config.yaml
n_layer: 14
d_model: 192
n_experts: 40
d_expert: 96
router_logit_norm: 2.0
init_std_router: 0.0115
optimizer: "adamw"
beta1: 0.9
Below are experts of layer 7 (counted from 0) of a mixture-of-experts language model. Rows are named router (the router's row for the expert), gate (a neuron's input weights, with its number), up (a neuron's input weights, with its number) and show model dimensions 0-95. Each number is 128 + 32 x the weight over its row's rms, rounded and kept within 0 to 255. Numbers have three digits each.
After each expert's rows: a language model's description of what the expert responds to. This comes from a sample of Wikipedia text that the model never trained on.

# expert 39
router:114076127164130078131123084105179159139128125087112085130162132112099076169037128146077100179075087168134137116109130125172108112126186164194129116133140125130118129159114138131166150116159080141126154088137126136116123136168125112217122143108115181149106131124115129161082139127107167104
gate0:073118142079157082161159154120125200184137163184119094124181160164121156136161135178061118096112138164116084104131148111164138059084120118076115109081081152171073101152154165120143138080186149127103131125173096159131144106073172115112103133060052138099112163145067149155141127151062087163
up0:127125099099067157127163120173119094108125117075104107082091117155065105098091155138150170175145133127108094141115139175110122145146188145116177108135117099134165170113184130180111145135114091075143143103151111134168123130136112096044116162172188083102137111139136075155173125131160079133
gate1:119145121084123162080154143091100167110167167092145141181087165103143156156131131106147143079098162168040096200138121121148107099172039109167093126110134115170109130158120087131176091046146134144111148136114083121093120110138136126031078149150145151152117116107132126123163087148112153117
up1:088081175145208131129065127148159127166058077114133090106082086138100102096098159188120092178127144157161124115123076169162106174101134119136201105104103068063130071126094155139145180121121180140155113118126198091154116115155136143159137132129152147156147140106138083049155102134127092169
Content nouns after a, the or a possessive, such as role, research, story, structure, and word stems like treatment, theorem.

# expert 23
router:122106055152190139149097120155120161141119148132107092066162138129063128120131137158072138141129114095150080145138089135161089170081114126133125121116102097100172103125194163077128102137132119159134206129150089091134159119136118112165118079152098087130163140123100142114165109120161112149
gate0:118152134127071113172157179140108151109135087090139180083085151107143123168086109082174155211129101147105142125111188149062127123164139106110134181128117114081115158124130143111181117131109111140122061185176103106080111094131170141118166159108129072167144146241142152094138117091117140097
up0:137125160208126159136115160137084189112149189117130164076059171134136141129095065095215108168124139131141110128088089101088136143095148088154053171127115150151162090118129179094107073129140150198078082124128105091099108070135127122115068104125131099128101176159152104143172099101133126104
gate1:104181101139148168088117152109158097090096167117115084094109101167109134111101134114151111136136098120119109142124176149144178061096181174177120125187161132136064104120109096118083104116124158125102095131089094180061082144095076140153144123127084134126094151079138162168030135080177163072
up1:075166076104113198123097056136143194124121099098099092120109087137119176128142145145170152134103129128071115146137139139174126095077136138071151142112128088090083131120093165184092134104096169062120056133122116095132121149133115147119134144111077116162068158133137109175101144099114113103
Final pieces of personal surnames in cast, sports and election tables, such as Barnett, Bryson, Fox, -ović, -kov.

# expert 11
router:094126087120100114074053104120175173132153125118141144047154115107126124132034159177162097173123157119153177107139110138114093159103077108200181122124136111081149116173098144139203146126106123145110090167127099136086153153114100086094145112130120098148097073166134165135138101133123184141
gate0:153146077079113110131149144129095132136086065124124123187124143133116186141185141151161115100173162133102078129130087084192149111072149062080107128081165152163123119074078116111121127143160112198204091154163146162120101130140097104088121103174082088166164122135113117155130131101027098202
up0:123092164169151131113142152096084121134158117129154100079122085132154056137101186126104129136107099162110133103147142126108109102126150150136094100146079193171149152177090118119116108141132176177137111050092108064055181188125156159123106101127150110063120062133159111175156138175184107105
gate1:109115164122133075157194140123122127143171167124087135156112077106153068146172084085106150121099096141109101103117114108075089133132134107093109101128156101135135109145082115176099085104147178122123099153165129067120114134154130113136154222108149071115152095107140106122146173156206164138
up1:158160099110111107102099107144152140160130131181104055154149038154108190128189120133120126169118163142065118170115128097180136109123118144160148110175145145153096141109112134154186116115129120115143115138127193138123136164167096116090083071143134218103077099121118134121067096134156124057
Degree and frequency words and suffixes after is or was, such as most, often, usually, for, partly, credible.

# expert 12
router:192112085114091148128133130123122156127155137117141115170121084072138205156163121181108181120177157080140152110125095114152164164121090094152097166118119133104141164113122120066139119149156129094097123090109100088138110132085140125124143126132070115162118098165134090164143105154194059083
gate0:124153118115104101099106141126160160144079084092150112144101187104077081118040144148115151122159155129147142092093169174165114085207117129124145170123118110111108199133055120111108128122113021125163152179163165091167177094119107163123133115094076086144099157152145174083150104110175095119
up0:138114171153105141103109071114153192143152127140120153156187084161139157141124130087133084102148121086080116136111132160147077112119119185099129086158178145127121144144224080087121079115133128130168136131157112180195102145104105123146120164108143118135091077155162181065191119139123125083
gate1:131061097105094156169112135106131090103175091133100045136135158122115116131072102054146125141099144158119161115134135129085114116075110121230173154153135168154142079097122137187192133179103101077156132137141171122130123168115126199110124042136162079136114090165118144062102149157161173163
up1:153146109093123127127128126153154127119203150075080155180090191101148113166105124088202138086127096125112168119150131190107146124130154068143117132152121169096180080096158085122184147139132072095112124156121077150107131138124176162120179178150162063124113060169159168080101125080178120092
Column-header words in tables (Party, Votes, Percentage, Date, Year) and article phrases like for the, as a, won the.

# expert 1
router:111183197082162112133152109146175080141167078152165211177157132108129088155167142122100137188086083091110128110100156141110181129131139095142128087115115110106115134139159114121130141097060179083194139127141175176090139160139172142121181175114167200086127133162123087163122129107112104127
gate0:141114148093145124154088136109112126107147106146124072107096129093183119079157122120161148125160088163081084189121129134144113164156135129153198164100117111072176144196047108103167119140134105077135116112120114124079159143017133134161118111129126116128075109139098141115125102109113179155
up0:146171055158109088099072108211167173116110112139132129105152133174115153114094133128187142101130141139147142164141091132083131151154191103166177114071141111151125164105119151168200150124117130121097139185164063132157109068114133094149133116125131116149140152128128198088095131082135181138
gate1:145087055135124098126113131120100125124190095174129157086126138106152154096106088098098117125126066087156118138121192169122165146141170179135148174111145079121175185124117093155172113090153112175164115177174160120153136060117081096104189143133166143132143143155030168134077170147192153179
up1:119153148178133102141146139068133092121109074154130092130107141115202115081109107098102154124143069116217112130207098119100173191114080202132167177053131174135129152054106047131132127136097098131160113182090152114083100166202131190086122131107158081105065123127139074146149134105152099125
Opening brackets and quote marks before titles or names, plus word-initial pieces like un/Un, as in (1986), "Something, unknown.

# expert 29
router:069080097192147117113129089089131141100092125100182115162150122130145102187084104208107172191137097165138162157109180105161161089097127169157127164133113160118084086163130138113119161127130065111180109109089128159105087165141143125118176140139107137059149140149074093135128177115090127136
gate0:143112153195172100125109133075188147095121134077126183097133077173140160129084143115096092170065137150109132143112081209120167145148169091059152082124111149132114150132132101170086165141133136063115104101169168151119189108070129131143078139099165131161159070150092147149091131090142121147
up0:104142153112209181188149155143120210217123137112122129143123108131091108114115157119155177179148125113080133147115093164107188108149083137145159108105111138082113133090093113130093172137134051094122133136084106090160120156112164119165076122100188116142131076140105135165139189076080092172
gate1:122117148088132079157124120159141149147146096169084182151148104165109105186136135159199183184174116122134148087181137097099128138126156133117169157131082156135153115107133149146103055160103156143125142137130149055115136181179087147151161162130049023078179106116174140075131128082151136142
up1:146117138153145123134136175131177101072076125143058189138197143145060122148184138062137184196146148190137126124105149110069144107146105146115116078101157128086108126193072133083162124168088136109107108078130134138130141151114118132132093127109109175100151154150144095136132141130114099124
Ordinals and modifiers after the, like first, third, new, previous, plus hyphens in compounds (left-back, COVID-19) and -ed/-ing word endings.

# expert 5
router:098071128168126124102080121104111157148143120099129160055137094135140160100139163160128064155095077130106188223087117153116143127104161084148126173091156081131109075152152131104160153122087118092143127132158132098132166132174110139080150097147102109124131157187149099102129089117164108155
gate0:119079143150150159120120132081152148069143211072115149097104150104064150169149087167113122078067082135118105147127109115115120119141190123091083161132156107124124120153139072093147121141154067114027141181159078067087143119107090150170148103121097131189132146150161154165121092158140156106
up0:167132169109120180127143152125094117153121106118146086139136101093178123145128147071072154154163146118170109129123105165107149155135086101131143157094139179134122144122093144137073184135147173068187133090127205169123104157163145080072138163105130130141194150139100078111092133125148094144
gate1:074152178132096116121106122134145064054136132129101116105212212124108152119123149097120109071141141041125142187114152110146117101106139131149093128223180142139157089129136076136136109122125152100122142121109154161085150045075142138092158097094128111124168122143108130095134109152142195111
up1:165177165101132175087079154104144117106140073163167112106205192132125130127150138107089132092129124092160113088126145128129147116101137131139155108127111181108145134169193132124148175110095180148107129136127141139148133141068102161122112100129154091162081131136137169093136143116139112162
Prepositions and verbs linking clauses, such as with, through, during, because, due to, by, and -ing/-ed verb endings.

# expert 32
router:096132117092119159174109198130099107127138183156135044154117145099108176119143059101116173074157094093124108068089115097152119119103157104166119130120074112077099093133149154162142102092167132075110173085128124097177046139064171144149160117074170048095086160142153108082167099178136161166
gate0:151116102181085128119124168107118081175118087191116061133127102103141115110126132128133123163141173079194058107126106124125125114169101111065148104116105097140142145143085069044098134087097148088125147108171136110166132131151086105132091139148140126123157113140070205118129047133153126161
up0:109133158149135152097112110202179084090088098118148122181127115157126122150138167133094104147122189155119135124135151132108165152166139064142163131127140101090131110054108131071190103119065155080136084158165168117147110110149144080078158155150079143110193173124080070090101132127205133162
gate1:116122079113134140117067175104123103118156152171128146139146182112152117155141144090170124108118112084166147167137179136076170185112120047070087122123092145120124133103153149125125097126157160104153129157152104142194117158082155181104101169103116149093137152114054141134164128153159114115
up1:130122107142172169147148134077070142132131133145137074110166123141071062135099129147082157079108080096053083115140108096077146143087076126145110090133135114131157088107196119103151179093110180160126130128161074116123115122135119113157077115175151129163079129111160082091118132153163186091
First digit of years in birth dates and ranges (born 1989, 1897–1945) and infobox labels like Location, Authority, Species.

# expert 16
router:138165120104102100141046138143116096121163085124153160113134174137145136116160195080183169139165156122130154126093172173116168101131048145133123112144156142134127095106114075163100112133175103145162209160125166170132073147109101110114127121144075175147137095118095134139126108075139106120
gate0:169121089099125131090141158137113144157155137115118152165135141106090134148091080138110088099089145120144156078107117177094168162159122111159102162149100142164164115131077133087125122161107145107130179112141107165076087195141157146122080080174121146122088116137103174143106155096147100205
up0:120101126121179072092171128128149180134129146194145105164143182140128126104133078130149079094134116084113162086107172157197122166132137162154160128122128197149168098142123109132090096110127131121151118166120104129114060116119175129057120145115189180143109094120093124204063101138126091134
gate1:159142174187132116109127190075142094171186136131098117104138112118116118152097134118129181166053167128085109137161072109119122094113103143097191088138080098145127164092119069135106169103170107132137135102132187159100156118083103144124111131074140060105093163125129122149162154129156086087
up1:097098154150163214179094120167119108110119161136105150084127152128078174078114153142188113110117107153088132178093103143145138119139148127174122153118143137140139141136096186138117159165107130117055105185160162132160141108132154078145123092161068087142114145105196120137119178147108142113
Token right after a table bar, semicolon or in, usually starting a year or number (1992, in 2009), also UTC+ and Result.

# expert 20
router:184043140103127154129096182064134115086181149103169136073114105186113131111116188123110103170108108119113214130166136149111081148135161078134158129137152143107165095147117145121167109121099147136089089150096122089097123085151115121077064120092161090153162154149134125081114183154147146132
gate0:112145131111082141182114080089183067094151176041089142135124164121093090080160147127102103021111148102131147126120101082102096175144176099177074144137192135091091093166172115137087146136182143136133132163039142102105130129098175124137122098117150134076080075097141091120152130140162097159
up0:176101142108178127110134119162125129076159118208132158086207116132117151118126156133121081082081130150135123116144154165133179125107096132124107117112126068213173140194105112104176015089084117168150124087178084122103164165151169139170113082117109092169113157170161162138101209122118128113
gate1:107165153139125113209123103089132187135087185128113162102096164089113146126133122129107119062125107105160161086121140029148131069182095142165103160137145128118141164102198138067078123120167145158079138156110142119133080112154090113190075065114122146170108129150169128125144098156091139084
up1:109161128110111114134140092122116149181133177101140078109136111100085134107140169143153031154149181112160158107115162049156181114183105172137135170118094108154144119101165133134121125133082120129084147107133124089039149185147067106158077067171132141170125139192113148128138159150146146130
Auxiliary and linking verbs (was, is, were, has, be) and subject pronouns after clause starts, e.g. he was, can be, which.

# expert 21
router:176123113089154146158150150100124164066179109191190138185118113150111112129095168169111119091117130050070164129148135126120166096171182109120111134125139091075119131133110139157091123076114163133118099121103103116134121140187146133110086155091140162156091199117195174103113151128160216122
gate0:109161172117115112160114120112163157154141121108149158142167131059080121096135133131100124165125152142143079105136163105122060106090133171122078184142135120120122237121109112096098133152103159109136133186104122105103144084120161145146152148147132181154192089094146123073122081132127135102
up0:110104117154164104186086165201127124133099091175151062141111107152113100122141106111149084145121094142148166160134156092147228159077098152131115118117118113185109077128131169138197157129221068156163134116093152103118152197147134148119139096137130091140094086122126153106124133151122140185
gate1:153135137081096137166089078106172084167116134159119044174103176075085072083114150123140145116136096121138099156123124078105152109141142117159180129125124159169090116112193102070125081128148162103190154055102111158117153109117103128110175106130142145124101106080107115136131116163104110134
up1:160126114179141155139146135139068175123124070080063130090115121202114098142100126110092146123169151154109175114123121141134109106105136161110119146123171119176116135107135133085113148101121104152094101165157093104087085061197110107089123126136103077157175137105149120151134128120137126121
Commas and and in lists and between clauses, plus time nouns after numbers, such as two years, several years, two days.

# expert 31
router:100174155100138123117158176159099134179135150144073103178176122127183114123127121109135205090091123090139089136149103082160158109118127144118128072127152138137137158153088107156075150142131157115085141184117150124144156084118128114127122134098116130071132090085158123108086146116120161146
gate0:176140099089117138125140103148102164093127042149142164167147118095115178162089161108130143185116132122205106174123108146100130124126131144142143091152107186099113143136127166101120144111148127125181137145134121123078114073134071176150127067114134153129160091102124144172108124087072104101
up0:138135155113140139143126112121111189116102149120109147135132167151095162110148155104102112133142163099131176131115144100127129103068100124142088123163181139097117124158148087122120155107112117199140120112077077158135138128135059189071129143078121195139094123146140112170161087140063104096
gate1:105096097130122062101149052153105126118143123126159161158144174188112162150157182125093145100118147143195150119154031103146093160119145055084145152127091116082078158154106133160213148108103110169101177150128085146046090122152149098126106110203055106120087132108105160154146096141107102139
up1:180074107104157197071142146090137062117186108081112196067128119195131104126135105134098107131170147070106149108086129158088104102181128091163116135177147098128169147143141120153150086108123162128128129058117079096084171159108126134113153156142084132074184082202097161169181107115125139107
Capital letters and short pieces of place and team names in sports or transport tables, such as Togo, NW, South Sudan, TKO.

# expert 28
router:110114112154179148158138102190103168153172177143085115024125117128079108074137145131151074070100167074150097144144103095141141092081152137147097149170126124146150155114177169116142086165143128177118192078172116160147170127153089126148049072172109091199121135092143090197175105126138132114
gate0:129127062110073121129093078131148120126122159116192135098113152136062141141158118169103148115141105183120101146150135154153109131102085115162089113127166153107105144071085124156072126102193159153133083111116107190125107134155065186135117153221107141110123131115154176139165091125142143134
up0:143092091125101148127080148132143116089126112173111210101081169105148155135126208104166155115152101148148117177153100127133122105109138157107149111175189077130107146173177171118095128124150157132112181156141104145131126161146126135178110146135168169149147104140111199114130077191130117123
gate1:105078152102144094171149154130160039080114143148080133111125123140123159128133123143124141129086100183059139034112110139109118052155159142136121127057110156126112136139155114175119126122156159152105101065055167122132120193076139163156158140095137103077098095138151093106124188160148066090
up1:118165064143167133157095178152097174148129135182131076087077179114108178141168172121125117192102118123051096139128157159096124142139143157093121131085096083119168112114116101147120131140136093072117147099164104165070120152141119129100077098067115142135121150098139139144143140141139115113
First names and mid-word pieces of personal surnames (John, Daniel, Liz, Roger, Lauren), often in sports rosters and credits.

# expert 4
router:069127116091133135154096082197099097131111190180128130123137143140150208112197102133115208108114181181145145133085086156159159096163135090101174133106065140106059128167107187154127095081163147122152106107123147067199114158094178163134126141107134126143137176159132113097167083151184102120
gate0:120205117165147110072118114126144113138169131163125134115139120151142123090149193120101146082049160065104095080058128169140139143114109108151106127110071123106104177095156101148136154152139129089110119095145131147150144121099104072171151144192123135096048176106098105145152041160099133147
up0:084153083103150127138156118141123120196120151072089154126160087118150106160141069121130105139118138135120110090105172166077165130167093123084155104138112172151119184087106069162111137136175122088104145154080103172111136060157113192168112097094104137168113109163088056177149151109140127142
gate1:106157105092162096191075126124123188166142144099105104196131171104129091100090130086170126101120099132232053126108184158174141089113153108140159116152122235096142107094165119134153164146129113152195135095131112086121107140136108112154124179118151118165133104157157146087135100074087133119
up1:084146111158103118165133107089110128144151095168141100124120139097116119139128074159169134138202049109161139116073091128107173118159163061110116161122140136098133099088141158125092173202108140141144142079108083143113130135104121143123165079061142082116177096148105095083112144108089182128
Latin family endings in taxonomy infoboxes (-idae, -ae), list line breaks, closing parentheses, and connectors like of the, from the.

# expert 14
router:101086171157094138063116094138123131132128106128137156064130132121078112087086131146121127185104143123094182189075107131079095134116139105159121142117130029088175071189169171124139115131110138078124150134124104142103168167191144098102150111131151099144095148208166156143161079112168178143
gate0:190135110065136090109140141105114099057168097125169104053107100139124164126121159160177157165131128122112115118159106111109129125158172106095121153096152153117153081049124028077134161084161188158121105106129102130159153105162132122082085133167135135125073096104052072114106153118127081064
up0:122076145183141174159174124108074105048097171127104133077103133100188104127168111132083127123115159123140134108108136061133169128112142163123116116165154110134153125086156173116045157199131117124116153098063137091147099143119168142101081086147124098115118169168125115122158096120158143089
gate1:145138078160143131125143134154182124113140131117090125192181141130167068157068075127092164112094119121115051079157110137134118151163171132134113182161144173153105137113052137097130171131161151143145106121101146104123082093053148164184105194138142168124153144054169086088107124156054075118
up1:103131113134154090086136174166170068147073088160182131148130150152059136107106154169109079142093164116141119123111096044135116124116167143142139142100181126181093099154127139126134196101129170084114041093107069109098148153114177064123128085125173078173115164160191157089090141133101126117
Main verbs and verb stems right after a subject in narrative prose, such as began, wrote, hold(s), claim(ed), appeared.

# expert 6
router:122143146071106095087183123156094115141114111092147111184084106113225125129141135079142185126121101190118067103085093136077065156130106118099094153140100124143125160154099155162135146170175092153109134124103161119150176114163150127156187161148124102120072081149110209110128113127067108105
gate0:152130111117068141189159146089135156059123144104111117116061151165137104098114112220054081109117165124152123162141113134140144130106108149170128118172105180107183070131144081066120112046115095180072150189084123132117152119149139165109097078074126133112165165109137152083154114122152118105
up0:188093116109200136137143104099121107169091143081144125137141136106110144162115173097154124133145081102119128114126121161132142211120132165070147099169117153099119088111097171087141197108212171145180096118134136140086121149157133136123110088056076089068087128140110136141123138116128156137
gate1:154084109150120139116127133072173149141119139105164188112145106095152122091141171126151167165134116149106155148116121167102156187148170102121107172043125111123106154100123064095145191214067076087125073182110089116095133102186104105151182092125110124145127153111120106075140142141161140131
up1:136137138231115116160175136114055156065074141145151190093091169152118150122132118102117160190143149101120160132139105179174145119143089162116155096174102172140126102089185111105131106086087146175064099153155167132127145141143071121142101166121216088126119190138096127114194149170143104107
Compass words (north, south), numerals in scores and table cells (W 5–0), Cup or Championship, and mid-word name pieces like Wiscons.

# expert 18
router:107149175118082138201087187142157130138096109119109128109088126176085115106088186129149166088069134135123067159195189159121107108142080184122134106155161110149134086082108071132130161158141136179136207128116137189107121165113111120161177091146140129147197099119096139111133107113165137114
gate0:167143131086107071140173085089135148152089122130067158119089151160192162146086148178076195125089154111148172146117173098102116117156171120136118206178093148130112167108140120127112134104157130125178137170059141157174144095164190143077086129129122104112130115123142106128156111086067152092
up0:170117105098083081147179150090120133129116139088140147130179153122161161204073166114142121110117130095146165138145136121138179107125122127164163092207100158170123150130135127113123126107165133108134147128124138147143074108167162193118084175125137155124091139116120113112079132108076093094
gate1:086121064143151107136167105178155138116156097122139085037098137127089062117124097158116107157148139171104084139146088130159112189107182135153154146150103107112096092097108133082132153077127134085140127119159146084127128180072198086133167114095140118114135162158156111173154146146168209189
up1:106089148188138135089113166153109165170105153134070069111142149121158182142181110128151121118121079092106167082099165133095113109186107176153130086088094147088164112152198108136133065131100108122092127137141144120151062115194163114160100169150084123070085104108100124148195127135138140131
Single capital letters or Th/Sch starting a capitalized word in titles and names, such as K in Kangaroo, L in Liebe.

# expert 26
router:156161044111144134146151141193085102108121106121127160119079111150140168208150138124174158141181156103152141104130100140120079134111143086155104180102148148177096141092110165099147132059136112132117124121184130017150119119073143153175109190108154049175124147128142072097135146127116139130
gate0:145091109115143122109147128137092191127142157117055162174134146149159113145184093165089187097095132181133159117151114045093159131115094153153124143117089120058191130144132073181167083161129086129178185157136099145138149113106152139111066080144097129124107049128106092102151188105187050082
up0:129085154126042136120083098123104120145159131075178132118186117103148120161161149121134129155153116089142110078079138143191101093127079157108095085143193173163095093149151129116124160086101157124145190104145188106149086183126087130108164179125143144141131121077157071123114131172144121098
gate1:100098134202081088170126070121168147113189124067126154111125105122145131118120132103164109145156111111129141172138147144083096136142170078164167129128154096130142164121113091136132150180111146108130048127153085108135163154124126159131141151132107130173125124124133109152099145109137080128
up1:192131129080082167106098133160123085126188106106179122136131127243122158108160167100112155134149105107108065127131095093186123104119161120195083136163136128099145151162112067187120153130114138102143143148063162098095180141130117180185100116119100084169094119159132078149077088106121098105
Final digits of years after "in" (1995, 2019), completions of place names like Carolina or Pakistan, table separators, and However/Although.

# expert 36
router:144143188135090184117153125158130124118120088180116119164112113160118149085104125148145154116082122136099131093114122142139187150125113086096114094147146160142143181072098076123092102144112125103169120116125156047144194159081069102128110164152168079076171193140089130113154137116088094091
gate0:090084141110105134166087115156128209165111137115163196105086158131121178172147214137133132142127172169139091098050120061071124070128107129148067172153165172117107169111108144155114102184223139123162138141166101128120070097140109130133071088098122122139112105127099100170141103131127114110
up0:127138116135147174150138144167126111116101183112174121170133175051104171123130152096121116124167109082201151141076147164119198104183125065130136099112080147124115084167092118076116131116136122094187150125146137142106117147118111143159143107162125157123100140171150120111117101106151121131
gate1:133147123123123138134144115139157091102131096112134141142141140117103154182127147135135143102122037122087174137089147180154158154131160096104114185129123105154116147135143141080107099182080095079135110125154167083075182129141101075107143131118099133134105145087119169090101119139179167106
up1:134108158173172098128113118116126092154103087111077088118157129125135143074121121107147097144113153138135056151183146149093092068195178193159161116120106128157127113174121134156148108092126155091150125111077140177167103135120155168121129151089170158153143157130197090050132199140142117175
Space-ending tokens (a single space, of the, in, table bar) right before a number, e.g. further 26, end of 1963.

# expert 30
router:168169158124109096075153127143154102073103089082176088152163167188159153115124063157158146154175080112129082080140196116174080119127089117178151101111162125135134097181136163146140060091121123132138147135084120077148121068094163117187093135152130138125090133125138212134115124099161080158
gate0:139133072117146154085104172195157147117112071084178149130169085138088137142133180162182168162128150124158120083119072110078159167214118128144103113107108116120143160075139159118177130107097177130099121112136110162148190116147179123153111159154113080130129138123178129080117094108112174129
up0:131085100139095093073122085130136122091091107154133141162146063141142156068112116081166113142142136143122111109110123137179180208116130171051101144172120167068070136123106143111126084145149119162181140132103147141140143136139130110103110121139075135151139136129121150134077117116055138118
gate1:106095172093102136157202142075177117182080111143167152120074129089156105134134124186141086108167105141189176094104101073097150107081126109091115112140120147138134146085099096146078113128176086161200155163103109138119145147116177129120129098062228156156164105139170124127096159099139129115
up1:073168100131124110106151143208165109090137147089096119078071107136140111141105141136106153120097152129159134152158150162215123130158104170087111131146164158125107130092131103085146122113108149096123106106180126158141058139172128063154098163157150141152121182140112083134184108199112111122
Digits and numbers in statistics, percentages, match minutes and table values, such as 18.2%, 73', 94 minutes.

# expert 15
router:109125167166118146087144139084194136114131061176095147127110068098095148085109149048150139117138165083125109131151114086107072174140114116190153107128142164126124142203104096150119162115105162092167145133159077193131116154164111105048157098154114165166160145127131100105089091092152121111
gate0:150142124115101153122130159100113136157159134120120126147192121118178144130149133179176107195073172135171113123145171133129132113118147076110120162118097144081119111188107102129132122091120138116127135201134172115140104168037115121120126141138096130131143125103113145120162097133187136111
up0:134128112138120142108121135136154129118165097132127172097179161057158150182149181150171086116118135146176161199102122097153087143177160153097154163112111145065067076152113103125141164139103086089119080116139137102135053088162059169084142127123112123097152136046116119138129155079163142125
gate1:108114054158111137104178144099095097128146145105155147140151103152103160143131173115180133185104175165122172148086149198150126103071160145080169149083168064062077111121081131195123135151113140142106097101174150134111089170151133105137152150088140178098135093164082083180123114152132098144
up1:128135153071163090168077184159152122146137168159118171101146126189152107110063049151114141155099065196154148116148131043148135113141104083173062159124137182164119109118114164140181170079177161130172096155092112124145110125175171155150132130175139156158116145124204097117121073125131100114
Word pieces at the start of headings, list entries or table cells in album and song pages, such as Other charted songs, Vol., rock.

# expert 10
router:153124148167157088117131169121155181110149139189128161148079124076101102126193111122186108105129172118126150137093084047097152083146120062128093075099116180095151140087103109128119116145166110083127127105130168180191122109119111146070099167174117148111105105121185080205118132089114126099
gate0:150065159153092123119113137189126142119095125151144135113087166126118162103095131075151143153143125125142160098159095102113150096136132116132203152112138120154140069131139126141139064118087118140062117111108199080155126123189076116128143146157106143101097161077164085109079084186094118137
up0:183125105135187152050107064106110148071076121089200181137129144158133162136109185112104057158116166144108132112117148110128124168142102114132095118133146092093093103142145188114180179144148125176144097089127081163127131084148128133161147184113092175159066158145053167104126116122106127136
gate1:119118102089118137154067122114120157186117115159143118058110144131072094182137133145108159165146095094149106116114144130122093107097144148127100151148066112113187144124131132144093131132133135153181162140159082121153098132146188155153134095208110170166092115100185086121195092175135179135
up1:132161137092135076132146108097159087131122098107113188109131171118108129118172086132113163112093190113135122185214082132136093125128200116179146136117164104153164110093151125103126119146140123122139141157092121124079146104135066066178098150081111097104080175156071164081142141087035131153
Field labels and headings in sports infoboxes and tables, such as Playing career, Head coaching, Goals, Genre, plus table pipes and newlines.

# expert 25
router:170134143176146151120110092099167162096130096153131108147091151126156189118152125121122075157108087152175148162078127146107155158112110041104111081126189121170087185120115130077132082129078123167083060093164131137132118152139136069099095135112119137118085077090131148141111133145132111097
gate0:089168116157165151106093129143137146178120086125170159105184067137146107126134049116098121149072136077138077152108116169096111165105142128110129128142089106148116130159135171176072055174086119080136144121162123111159094049115053074121095119140150168162151147123116131144097124146104151103
up0:096138182107131117158110153141099100081153185164068165097145106142124173127158189125128084084139114101154163147131113063158131093141148121130089116142142129084172135070150121115169166113140127122055153216123158158183144144144059169109137162136154128113084161119102097109139124068139137143
gate1:181133129115168108117087128108088156196123144127157112118155127066156095133128135123088139144102145084085023125154140129112117136167110133158189143111127120165192123162094164119077128147078150135117169136157059115154153137137105156152087103183124160170131163154150143122122161132123124180
up1:120127101149085149112140103116136106095134106172160098120075127178123152176122124077143155144094162159174182118068098185117096137139139146071149114136124091164102115150120172143154101107115159065078143120205129122141153100135148122107071196082110111091184139102139147131115109099087170104
Articles and possessives after verbs or prepositions, such as the, a, his, their, its, during the, plus per in permission and permanently.

# expert 33
router:157217127106141121166184146106191143130143139132115157148105105070180126107127126058103067146077156072162110148175129139135149085098159189137080121153089158151147181094072178157142158176124064150116161063110157153152140100104084138117120140150165141156106144095119122194178099119143148135
gate0:089128101138081093131096140144142143121133155207096110120163128091065158157194092119151159128158133075170122148110164116158096073131074119119146096113099188120134149100140167162142145151208106234143173218158151157130119130097132103136145109221148103119136154097114071138158136135111143092
up0:121131139142133135071154117139109142189158134123098122122089092108118103136135133120076097133141125092121122119144164124141092098129136184112118190138126088121143118143153153095084189112141172151152127128099171143116115116166051119126122188091116110075104132096074105126123149158076152102
gate1:085119072130090202189132160154066108098124142097138082061123148071207154092152181129162120114138178151129141169082183168126110108082140123126144140190178153137123123140159148134134092141159127145086134165136093171116149092196052133120103057097129101168170121109135145115112124145128075162
up1:129133145124157174183146203131124066143114110127097117025083132131103141137119101173144097168119119105164106105188150081183084103165146100135107146133167097104120103191211141127113175120139159123129132186162094111151093077080117096156135103181122114127140114099141106162092083221094152151
First pieces of capitalized proper names, often places or people, such as San, As(ia), Al(ma), El(im), Am(ir), Ed(gar).

# expert 34
router:059178145127164123121132144186109092205142120127111156136119107123128107099123105185124131126066152092086105116101145199134126158176150217056164134130068068167141163102108105162112126150127140150134165135123172185097129143216124148115167127124117109097076180080121189086123138117147171168
gate0:141144087164132135139106112130090114128096085112114175183156141080147087206159090080064143116086127172113129145093152184112118155109149178152097121120164087144106129114149124163156104143138160091104152104123122154094100116152120151217100134108090111128173098155122169118152112143171117078
up0:153158184106136143089060092098139133102131200142117118068103174074140176095164117124103117196168082113177140092186192105158135178164102107097152123088132109143076131124097176058102088181174180121133129133128155148093113175146113149123189138078126096129118134101114167120115148168127138134
gate1:172136132129112158129032123103089120170133148099148145052138079170117138163121108191096097145119134126250112150172105081136174133106183082149124166126073135107070115120131099139151105150147127149121144113093132056135139116150089147147116099118104055119169126132120153105146145203055146189
up1:162137163153132130143073131135138145177197119140172134156088076138107156188203105195063125122115121120200115112129138130095169108105157133160105096087163094139165106106086141159117157178162131079125140089041134152093194170125080144091133144167095082102157119167084133126140152107148060153
Words completing names of organizations and places, such as Center, Academy, Society, Church, Court, Agricultural, Force, often after National or State.

# expert 17
router:124092044117162155090162134144105109160095098106127105164143130170094120095101150133144078131106114134135121105133075083108193143165133104165086126177150144075109179137123078118146115129106142117131100138088158168110115143149122108184088120078124079129125118079135116091114111167154162138
gate0:119117164106134151106124141114203148103132151155118088094025150153137086144194126152153093119130099110118105124176105097120136185147131161184137088186135163115094087138098126083140136080097136129125164121150165118162165116110104104071085094134120090168187084079146147121130149148082106138
up0:125136135112124158096153191101134174092126186095209157096139122127146191122134144107147117134141155133081104147122118063089149107124118163181088128161134106126126103158100117146162136140114140057087130161133150109104136148117123103094076103131110171176187088076160129084077156152157107103
gate1:088134069083114141108157184190190176153162074101185098151118138109190107209129108076125141116151094122122159212166130086173112088112147149136122154142164150120095114180102110138141109085160126140098126180106160090131094106090168092144124159069128125146126129095128104085121136158131145187
up1:125122158114174129158211090136138133192098125118125124134188111145154178172135157079122120094124098102092125154138107140121122087116164164112093087069155136171173129152120167132120101176135060123107128085061126080187159214131116057124153131152113141059131152156158112104123094162127124118
The word of after nouns, as in Out of, tradition of, plus first pieces of words after hyphens or prefixes: ann, au, c, p.